Below are experts of layer 7 (counted from 0) of a mixture-of-experts language model. Rows are named router (the router's row for the expert) and show model dimensions 192-255. Each number is 500 + 25 x the weight over its row's rms, rounded and kept within 0 to 999. Numbers have three digits each.
After each expert's rows: a language model's description of what the expert responds to. This comes from a sample of Wikipedia text that the model never trained on.

# expert 38
router:513478540443507532471538483536507506519501496518461490515527514454448471488485488466522491522539524508477493503530495451498498495536498495539534468521531520478512546492509532451474464430476475
It responds to: Structural markup at line starts: table pipes, list dashes, == section headers, blank lines, and See also or List headings.

# expert 13
router:478451544492531519503459536518486461547520466512517538488501525464520509470491548482500535465502449506506517467499461446492467478524484465527544546530493444498520488486483531507494542488482511
It responds to: Sentence- or line-initial In, At, On, During, plus cells after country/chart names in certification tables, e.g. Australia (ARIA) |.

# expert 43
router:512495499522468492533515482470522490464516481493503506535529491459541475530529505484496494470519519530465542457470513490489496523534525509496506522470494509516482482525501512477518486528523524
It responds to: Periods, parentheses and heading == ending sentences, abbreviations, decimals or domains, e.g. bbcamerica.com, U.S., 20.18, 7 p.m.

# expert 51
router:547518499483521530516502453478536482502513573444483506523488505477481475509492472478519494484480538527535508487475497453502474494524480521547511490459526544504480474495472502447482538477491492
It responds to: Pipes that begin a new table row in sports and results tables, list markers that start lines, and single capital-letter pieces.

# expert 29
router:480473477501523482514495517530505473489526521496505530463503486504526468522503508509513517540477532523557456485488492515461496495471492492517507485507509498525572496538453499511497474510538473
It responds to: Opening piece of a surname or given name right after a first name, often in sports tables, e.g. Ga-udreau, Ca-stroneves, Dill-on.

# expert 56
router:467468487525513513477490544537490494514503509538512488457471520532482505495491463463468526500477490513542506488477510508513486493520540434498480493525499458473536457529500475456521467537508525
It responds to: Syllables like al, ar, el inside surnames and foreign names (Ne-al, Al-Kh-ar-j), plus periods and separators ending sentences or list items.

# expert 55
router:529455489517496481517473526517535503476499484461508533488491469544534527469474546487526473504492481510534508490483492486486496515474505508503494531505534498500498553495537493446457513509531501
It responds to: Location words like along, near, north, south, located, miles, feet in geographic or building descriptions, e.g. along its shore.

# expert 45
router:512464515510530434479493480478518489557499467509548530501518521523460533489501497458467497497484522476508496512484481523493513486531490462499480503512494492496517464498501482473493512545536506
It responds to: First pieces of split words, often consonant clusters, such as dis in disorder, St, Cl, Sch, Dr.

# expert 40
router:481490478459448510482451523503496493486532479521466561470458455518458489507544457493491462520533495540506474481467424548499503498491514511461515488500494501504489515533521513503519480494521517
It responds to: Opening brackets and quotes, mostly the ( before born years in people lists, also ( before age, notes, or titles.

# expert 24
router:516476508481483499487477471459483497457508486523502509434499534498455535457474485437488502463484491479536490536511459493552519494497507534502478486504504530503512491522520484469486479525480491
It responds to: Opening capital letters or first pieces of proper names, often foreign, after commas or and, such as Ma-imonides, Ka-fra, Gr-umman.

# expert 35
router:513494474503514506496453521498521489487468513472543473479490488535467507492499464514502506444472529513505484472474479528517539474552515488460523511523545483491449522496482444488516505538502493
It responds to: Pieces inside species names, foreign surnames and technical strings, common in moth and species stubs, e.g. artiv-or-ens, Louekos-ki, aethi-ops.

# expert 9
router:524470542503536484503450521547533532490533464503495473508460502484480537511510503472491512472526443481483518496535530504523513487522483473517494527487516509474527482509526447482513491506488498
It responds to: Pipes opening cells in sports and election results tables, plus inner word fragments such as Qu-as-ar, ev-as-ion, Am-or-on.

# expert 44
router:528492487471507541498484474483478512491534495538522455515482485476506485501520523515446506473511497521521471466477485506501449475496513513514534468476502487537530460451532489535478505489482516
It responds to: Leading digit groups of years such as 198, 201, 202 after in or a pipe, plus capital W starting title words like I Want.

# expert 28
router:463505466546488520524482516477503512490482475506509492542538498527551534541523536565509492539504496464539511469464462495473539531508495544503488452482455478487472515518487479482527518490503498
It responds to: Middle or final pieces of proper names and derived words, such as -rich in Friedrich, -ville, -shire, -ington, -ians, -ics.

# expert 30
router:453502497489456489515516473549498514521529510538466476526462518527536482525503464510532487490489477482497525489497557496478477463471484540461475508510468470492478475443485459556492500517444486
It responds to: Articles and first words of quoted song titles, award names or short descriptions, such as a in "I'm Like a Bird", an academic, Best, My.

# expert 63
router:501475514556522477531465501524546548468497472510494462476473468479471502483515520484478571504506524521497486478518491481490449519504485520464462531500509510519531528484508534498493490508499452
It responds to: Blank or last cells in numeric results tables such as election swings and athletics marks, and country names like States, Pakistan.

# expert 39
router:514526473531475537512467513524540503513483476527483493546488449474477476522510528508480484488498488514493501500499503502516516524499475518489489474467524517504504469489481501482520515539499510
It responds to: Commas after an introductory phrase or noun phrase in prose, and relative words such as which, that, who, when.

# expert 59
router:522480472544475499523507480464502512492450515461485500547488465466543489518494517524492537494467504536495500493511534498495478454507549453552479488501531485476462491498512500508530510496509479
It responds to: Last digits of years, scores and quantities, especially after a leading digit piece, e.g. 7-15, 54-5, 6-40, 30, 24, and the word century.

# expert 54
router:475542482496494500487487450473501516497507523501499499474589476508522522461495527503524508525467524500496479500536423505466499516494486513552521487524477475504475479503526507541469523501499537
It responds to: Common nouns or closing word pieces before a comma or period, such as year, time, life, goal, -tion, -ation.

# expert 57
router:509485455478472500489516505506477529484495524523461499471493504461478502510495520472525526474501514502479459440520498508521483499525503478468523466476526461513544477512521516452470497520505486
It responds to: Periods, colons, semicolons and dashes that end a clause or sentence in prose, especially after closing quotes, as in ". or ;.

# expert 36
router:522476501502500487478522499549497522467489529500552518513483511520498454487532494471494547499449451491511438530464483478504482489508518462543484529486521473500470459488514529501503476479486500
It responds to: Final year digits after 200/201 and middle pieces of club, place or country names in football results and squad tables, like Pá-pa, Bah-am-as.

# expert 20
router:522480476493502495514483474513544501498530536517515515523474488515456446510542533504466529510478503530472492456510493542503485478478515483499497517507466553470541487515492502479519536477493479
It responds to: Pieces inside capitalized names of sports teams, places, wars and institutions, like White S-ox, Blue J-ays, Wild-c-ats, County, Township.

# expert 53
router:458533578525504509457484541432511497497524510480510517474518496498460470480500543501495485526505549475528505456534471497515481520539510547536513471495500489526492501494551482502519501483494482
It responds to: First pieces of lowercase words or sentence-initial pronouns after articles or quotes, e.g. ou-sted, ti-pped, integr-ates, It, You, He.

# expert 42
router:475479529511487488534523510475458495501503503514481524511533538494498444486524527506498483472490516545498494520498502490528532515493510452504521456507487551530520493530465456497495513503492511
It responds to: Prepositions and linking words after a noun or verb in prose, mostly of, also for, to, by, during, against, after.

# expert 23
router:514536477490521478515533495541492514487535490507536473504491470437473508482510502519521555493489477446513511513525510513487519508460546500473528533466523494525468481438508494497506466522476527
It responds to: Mid-word pieces of proper names in tables and places, and football position codes DF, MF, FW, e.g. Mon-tic-ello, L-izz-ie, R-ish-on.

# expert 14
router:514501528487467510535545499501479515520473495471530507501502516513491538469512507507507471447511509537509499527509523495516472495456521509492538500518504517554527481488482562479547495525498447
It responds to: Prepositions opening a phrase, usually before the, a or his, such as from, to, until, against, during, under.

# expert 48
router:488472532499483520520518535495555504467492462471487469510495498484529528490476481473491516511488475536523429520458481506490517461523530490512511500479519498536472541480514476455472490458482539
It responds to: Word pieces containing v or qu in names, such as S-iv-am, Div-ins, Ir-v-ine, plus decimal points and digits in number tables.

# expert 49
router:547534464497504507525527541478512522497521487514497473474494518484503477515507486507503499524512478521516509484538499515546512544473501506466496468480489501515518522483469538498468527491487538
It responds to: Main verbs and past participles after was, to, is, e.g. known, used, released, imposed, initiated, restored.

# expert 11
router:464486482529517531517494558534483470458471480459497459452520448518515482492494502497492510491493518531494473510486483506498491487486506488488496505533513530501490513524516475525533486552501497
It responds to: Final pieces or short whole names in names and table cells, often East Asian or foreign, e.g. Ha-o, Sh-oh-rat, Kim, Jack, USA.

# expert 41
router:467496446484523537526491492510475513502507486461508530468475551501537504503476501465507534490516499531481455505489545476480474495522478531463501485521532465511489521531479484471497538536486453
It responds to: Pieces of South Asian, Slavic and Germanic names and apostrophes or closing quotes, e.g. Anandak-k-uttan, Hamlis-ch, Tom, -ski, Knight's.

# expert 6
router:537535485530487473478498493505570503540481484515479472474505554508491541466491504441544496447463491474467500532515521498525507502524494470522503521509486461484547454504521475466557502475465490
It responds to: Adjectives and quantifier words right after a determiner like the, a, of, such as new, many, same, long, several.

# expert 4
router:521482485544503516489508495478508519504529517506518517524501473517525455535537528485460537549538458489525463472482553525518455479513466505457529508505511471482487509503511532496513510497487477
It responds to: Word-final pieces and closing brackets or quotes ending a name or noun phrase, like plural -s/-es, ), ", Representatives, Corporation.

# expert 33
router:513485510520488522464459494464525515516510502455529451507454490470452481504506507484494508515472443514443536518472532469538505508515478506490488463474529481532459523472520510491491524480493482
It responds to: Line breaks ending numbered or bulleted list items and table rows, plus result words like Win in fight record tables.

# expert 61
router:476549544488515503519520481523482487530494487491485528465524531513464498534479450476469437495526525459500510526527535519470557497497480498467493504506488499510503504478526503525517508508512528
It responds to: Auxiliaries and copulas (was, is, been, would, also, not) and adverbs after subjects, e.g. was initially called, never officially approved.

# expert 26
router:487465555536513498500553563528491503519492492506534479467526488517473481519503514482526533525482452479569488485496500484540500510526472545509505512490512517477494461464540473501512521533528465
It responds to: Short words and word starts after a comma, and or period, like is, a, does, has, See also, and as in as-ymmetric or as-pirin.

# expert 10
router:487511461505491471529511492543488485520491525503511482489493477522552507540504492531490537492510462564516481553475463511503535477483477466504520552444481513510485519482458507496503501516535547
It responds to: Word pieces inside or ending foreign surnames and place names, often vowel endings like a, ia, ina, ara, as in Azaña, Samaia.

# expert 8
router:542496449510491495505535446498533506519519501496477471537526491524498497538508503522494489505499495483440517482514513540528501520492495535468506500506507490487522529484480477539533479471499496
It responds to: Noun-final suffixes and head nouns before of, as in pur-ity, emptin-ess, development, nature, Prime Minister, members.

# expert 19
router:514507528496512537497522504484515479507514496521483501507456504505480484500469493525478492453505493483526488517491524488520470536480522492521511464518459510499553490492452500539519477484517478
It responds to: Determiners and possessives (the, The, his, their, this, 's) after prepositions or verbs, e.g. sold the stores, Under the British.

# expert 46
router:474473456505480526506516512497515444478539522453538508486457468535495521511525540537464465515497510532521471476472505471543490466487486491500499536466499521513478501496467479515477475515501507
It responds to: Degree, minute and second symbols in coordinates, and inner pieces of place or personal names, such as ff in Suffolk, le in Bethlehem.

# expert 3
router:454463486509485498515515495461469561538487502490495533543490464504468508485481506494492498489521491465456527470512528492498525517515455554490501494477529496462521531518554465492503530489490468
It responds to: Colons after field names in infobox and bullet lists, such as DrugBank:, Declination:, Ambulance:, plus some table pipes and taxonomy pieces.

# expert 15
router:500516510510488478507531498481453508461485493500525510515514497478511485458497515521486505514560490441464452499527521488468479542491537510517522485493488481476487554514491550532468478462522503
It responds to: Pipes and last header words in table header rows (Ref., Votes, %, Pts), and line breaks that end paragraphs or rows.

# expert 25
router:469495512467546511518488464505502452478545492525457504453490466448459477512478536445512491475534492523514483525484471489471508521483492464469505508530489467471530520520535476450481528495530470
It responds to: Pipes, semicolons and bullets in sports schedule, election and list tables, often before W/L scores, e.g. ESPN2 | W 42–31.

# expert 1
router:469455496505521509558520508456519536463542514522495507527471485473464515509517501489546463515446507464529497502467513463508482490529510542490504482510463523542475519492501508459496474524504515
It responds to: Pipe separators and numeric cells inside wiki tables of sports stats, squads, filmographies and results, e.g. | 1 | 7 |.

# expert 12
router:486436547512511473500515507510533490503524527491546492467465540479472470531541521523503537477492475481551540494464485473456486472468505502482483539480516517527526512507511491464463501493472487
It responds to: Separators and unit symbols in tables, coordinates and stat lines, such as slashes in club/apps lists, pipes, °, ′, ″, ft, sq, UTC.

# expert 32
router:523500472519470489488551537484467513577507463503493503511503460480482511471514515499481494487484502473516504503536516491493470490489484475466490514492504548534496509549476467483536481537526502
It responds to: Coordinating and listing words joining nouns or phrases, mostly and, also or, with, including, among, especially, as well as.

# expert 18
router:481505514460468472533540507501506490463531520533480504502473476462483507545534530459535518495478466517484500501536466516509509530476512508522452492465509513532539512467542507444488494450531466
It responds to: Pipe separators and minus or plus signs between numbers in sports standings, election and stats tables, such as | 2 |, −14, +12.

# expert 22
router:483520524486494475448497514515476456468528482505499525456505505482509479462519508511507547503488479462474483537543478482503491480503519478505496506511508480528522516521527506491475481501480487
It responds to: Line breaks and | cell separators in wiki tables, plus table header words like Votes, Apps, Candidate, Goals, Ref.

# expert 34
router:479483485519517548497534505494517492475533493476471528487459483505515471485487491471551522529496539506536470458523525514502517509477483526491491523492486465484480483500502469461512501498519512
It responds to: Single letters or short pieces inside rare names and Latin taxon words, like the i in Căoi, -idae, -ensis, -acea.

# expert 62
router:559481457504543496528517520496492501466477479498517501489521495483502498510502469464499527449549445528524535507494486505511528469480507513521485534494497516459472559514520524521498506494517449
It responds to: Place and direction words in location descriptions, such as located, north, southern, Lake, United, and endings of region names like Isf-ahan.

# expert 17
router:510541478474525517503497469528458514492525495490530456500515503469514520517477526528519542501473528548502486507479524501482483481497489517513459520463493482530489483505507513474547468443462465
It responds to: Ordinal and counting words for placings and rankings, e.g. fourth place, seventh year, 9th, plus list dashes and numerals in tables.

# expert 52
router:502523496531496476444499519498485505518482513498542476509524518467471521485461496522534494546490537488493527484535495486530463514481498496499503461495477487528482486514518511538467507480477522
It responds to: First letter pieces of a word after a hyphen or inside compounds, like n in half-naked, one-nil, plus verb endings -ed and sentence periods.

# expert 60
router:461526514475491486509481494482499500457543486492464468446537500491482526512459497474535489456520521545498486533532493477486491489485509484510543544503502492558460481489522477490506538471502520
It responds to: Single digits and short numbers in tables, track durations, scores and ratings, such as 4 in 4:45, 4/5, 25th.

# expert 47
router:514522551507505465522494471465468483523505476506541469470506478461508519518501488459519526489483450501500515522506476526492498497507539488512516490494528508518456523498554546491473495472521466
It responds to: Capital letters opening abbreviations or values right after an open parenthesis, e.g. (CD)U, (D)P, (CA)HQS, plus score dashes in tables.

# expert 7
router:512493489504522499477477530498493496502472480485469510471482520523530487488512541480475513501531501480491501513456479476486475501539497514527470482533544422499519498516544495474541533475537491
It responds to: Prepositions like in, during, throughout, by, of ending a clause before a date or place, e.g. inducted into Hall of Fame in 1997.

# expert 27
router:484541481514495520484527493474474517453462494514488547540545473543483511517524546478503488500516488478506482530459473540482470487520471499456471471504508455445555488545479461536527488522486488
It responds to: Modifier words before a noun, especially nationalities and media or genre terms such as English, American, public, media, rock.

# expert 5
router:496464521531472493551482496490554507504508476517503498514492469476496471533531529515509489471529513459466524497497477550485487524488482482529493503495501506516490527499525492540485516472496511
It responds to: Middle pieces of ordinary English words after prefixes like re-, con-, pro-, e.g. rep-ul-sed, tre-ach-ery, contr-ac-eptive, passeng-ers.

# expert 31
router:476527487502496473511503508527518504492540502498534525498498480486494541505481509493446535517497530465445506540510486475545497544483484477468521502531475509516449513501516509510532510510521486
It responds to: Short letter pieces inside rare proper names, domains and numbers, e.g. hE-ch-tge, N-ugg-ets, super1.com, Syl-v-ester.

# expert 37
router:528482469503499468516501484493516527482503502486535500480479559499522499487489512460500536464525489502517526520510499515492497515531515481509475459494530508475460491485514504458502515481518505
It responds to: Middle syllables of longer words after a prefix, e.g. in-tim-acy, in-suf-ficiently, de-struc-tive, gen-u-ine, plus list punctuation.

# expert 0
router:523522490533450510477534484512536488460518514516540507502488517487516508477445547482505475512464509505448510482477510458515473498478533490535551508515485484508498480455484543496441470453462499
It responds to: Nouns and field labels in census statistics and infoboxes, such as years, votes, children, population, Born, Country, Preceded.

# expert 2
router:452531463449500480554508517520525470541501519499507518507532460497509482535530542537459494539529510514457516469523475534475486463489528531517469499519488530513522527506519530532477512458488533
It responds to: Middle fragments of longer words such as cred-enti-als, vol-un-tarily, symp-ath-izers, plus role and office nouns like president, director, role, Department.

# expert 21
router:533510453506502473504517530477499505470462443476480487479567517536488530512508447510492477520522499504481494525476522494487505525467492486449484482545501475476505515544470486530502468509503508
It responds to: Final pieces of split names, especially Latin species names in synonym lists (Callop-his, Lay-ia), and common first names such as John, David.

# expert 16
router:480492524467506461478474513535474477468507521533546546458505457510527524496529524483481513523489485500505524527469508465484489555512502498497471502533507515491510520515475461521498516494491492
It responds to: Field names and headings starting lines in infoboxes and lists, like Language, Children, Academic staff, Born, Species, or section == marks.

# expert 50
router:474482522522524501465458456475481554470519492503497504541515527497495476517458532453483494521482480536507511455529525487516515494506480539519496508520523543508551479489497473529489484492517478
It responds to: Inner and final pieces of ordinary nouns, such as rac-et-rack, stag-ec-oaches, fil-ters, turf, station, service, food, model.

# expert 58
router:522462543456471542500527512471510484489517501514516506547482499497512459483508472506510475452502517517522483449503533518466491487498521496519493515494500481503538456501487531471536486517496462
It responds to: Month names, year prefixes like 201, 199, and hyphens or en dashes in year or date ranges, such as 1490-1548, December 10–16.